config = dict(
    num_hidden_layers=11,
    balance_loss=0.00644,
    init_std_router=0.00912,
    norm='rmsnorm',
)
Below are experts of layer 2 (counted from 0) of a mixture-of-experts language model. Rows are named router (the router's row for the expert), up (a neuron's input weights, with its number) and show model dimensions 0-255. Each number is 128 + 24 x the weight over its row's rms, rounded and kept within 0 to 255. Numbers have three digits each.
Before each expert's rows: a language model's description of what the expert responds to; "comes after" lists some tokens at least twice as common just before its tokens as in all text. This comes from a sample of Wikipedia text that the model never trained on. Tokens count by the router's weight.

# expert 5
It responds to: Line breaks after sentences. Line breaks and blank lines ending a sentence, heading or table row, plus the row-starting piece after them, like | C, - B, ==B.
comes after: " |", ".", ")", " |  |", "\n", "\n\n"
router:104110138163116175124146120111146174150158147139118157158141084146189098128124093095130138135156109146128093123113167140159111123151146122147109120166074134093122127120102129097116168105105121115098109148130135110131125118133117113109109152140132116093141152157087096188103110114112144105101164167107156094139143098155139118121150144152098151123087151112116134126118077112123125128127165150177116105088145104099135137074125155120162149109108097144152180141147130110126096134139071110127107139129096138122116118097117117115157153132182104173140132154114150148136102128086149077098126119110157127169090116149121150164150108122167155139158130086116114146116152094108140115099125084160140153161098157167133108135107130120098094128164107097142135162132131149130142136109131
up0:104128123119138117122122165154170118100136108115072138128154120176151094123137145161091107143083144135116135095142165152136132138135110129114161116118123160126104114073114151142151146162160116135113113167127114142163114154104141087159179138129163181091116123116149095155106109157114095106148131134161102051101124150128133143133160091144136160135131115121140140143138144148100133122105141116071119170122117114130115194167165087114156121157079098094154132184158144137153139127136082161133135128106135121145128166113128128138105128103143129105122099079145136103111136175127112145136131144104137089173094138106103134139135123154194144137111123111139120138097116118134080110127128122110152173145133127151102108124113116110134144079101110122134109124118156148152119145120077
up1:138156162109103098122117152134123136090168140119128083159159073094112133086160129137095134172122142124151134161121092147136113121161149183121140179149116136106130111101145161110152174079090117146100182123108148094108108129148103133130115110151126135146125121085172091151121118120106143110122119162138128099130106114121144105089139144139078111145123101167115139108093111170129132108171135144122116114120111143105131165122141140126143114110114101082133185166098146107147123118156122130119138124134146125154127153111158105159117148159164113135147149151175115156140088091179139145137107144129174077160120132111067154117139094163107135104124113157177127097125135096108105101148170096095127139114150118151162143117143132166114128100162142145173140136131144133123128124134134

# expert 37
It responds to: Quote and sentence openers. First token after an opening quote mark, line break or parenthesis, such as "D in "Dead Stop", The, in, an.
comes after: "\n\n", "\n", ".", " \"", " d", "/"
router:125154110096138074124165107161105149153117112147111099143122135178190117119138154130145125119141131120124124093127122155146100094109152161164146138111105146099168139167125108159165066134097083102095113108162126129156139144127159158120112119141131187069120136161086114142145108078132136110088105142105090137162142119137112104106112135136120114130103124138111165120114153139163111133131168116155139101181110124127104152104151146158124129143134114143117115119116145081120108125122132152120106145129135121141139131110088092152142146129179082120140148168136129103102100143133112117138106159126182150088147096101167113106147073113130099142171110111126118151131090151115121103139160112152134106156103150076110119122150104108149136128093116156127139118114169120080146130181127
up0:116116079089131130128121140114117109134142150172095122147177114123131159126139103118134120077120141109131118110127161138147158118119132135099121099147094147098121117170148147144142115090082133150118142139083114114137135140049168096138183079105159116108146129132115124157161126146156133149159132137150159134118149118133123092132139129089128154114150140129092128132119137174126120145124161137124099117125111145134096160154124107083130138156181102132105131150087172137109089122104129082095152140138119134114155125097108097121115135135159138112126131151124134162119097162147175132156155159110164191125152152111131087140135133167181096118127144148131135134130130168105146062099109141132135104130125097091162137141151134181073168122098094110165137132161137121149155145145110
up1:119105103135120158107175111149150147128143081089150136131113122172156154126117118141116110115175109123118086112164129143129110116130086112166143116114118176126162136077188104109141069156167143141150094160154133163114108168124085146131119088166138136113119158118126135132142094137143143113118077142156171092090108105101116135131129115110158125095123088141156182127137116154140142122172140136108123129123131167124131095128127155136139100097063140132097116126126134133102121123112138125073132118139110152118128133148110139131109080123106122152140102149126098150162159189087142105090125124117124100132108153093145109104134137175089169129161129131155107116100131147155154106140106129113107174141128159075127116128142092090134133096142106138135152130148123110076148147121149

# expert 48
It responds to: Line breaks and headings. Newlines, paragraph breaks, and == or === heading markers in section titles, lists and tables, plus opening brackets after titles.
comes after: "\n\n", " |", ")", " |  |", ";", "=="
router:113142137155123126118115112128117163136152142151081159145135113102133101137122121147131113154151101157101156129128158141127118130086124108118137097175135133088139125103126123115150100143134117138092123144119137160102065108142117142090139077130128067147143121148133125158143144128133156098151137124173144082160097124134147081117167108153129131123105141140130099129150128125104090097136147170171083111113118095086145131102140162144145155114129145163093151132167123117130117190141091106096084114163159170155100104101113125122154128113105086161135102178077137169130129142124116109133129115153156139094100096107098160174113105115175112058159095118119111115143132099087179116110150105142102120121088117129145124113136166119148108131117130127105152120104103136129140102104147
up0:117132097135113094085121156180139134145098140125120137111147084123169118133076133105111152137109145143082139091191117118140143130139125147142092148114116140110151091160127142101134130125103113118092144166168160169111121120185146146139186138151127145154145117104162129152112108108160135133133108104095159118103160120097145115108136141110112124145139102169156138094139139154167096096120134097154181132124160180148145128143104090132084154141160134114114139110095138149160093145109092101149136136103115090149140150159149113123124127077117146153089128144133142101141117115124134142147143152158174121103108131118153143137148076098135152104085112138135148142137161134136149161116102177170141177159114141138138115138065102125107146135130165132106104128129119144092130157164141
up1:173121142119119122127117123119117146167125126132128034152143172154098151123104114081141094181094149124134120143116140142142137140093138114103119127119159116149123151126132100121126123099099120120129122160146145148123087126158142122114129150112118110160102146137174103134155087197116144170150163126184099098112085121057135078128161107141139172138141138090145135155110128135102080162144137128093108132143107118126107119151158146132152117152095128117116126148172119163103155108118150161107119112152132156083103124108130144093100165144096126138143083124158107121150121076125141173143153108130159085158137136112104157146135145132135129120121178112118185098154133127148123130118121087131129121173136117131112081154100100110110128119150123156111141117143136113147118149160112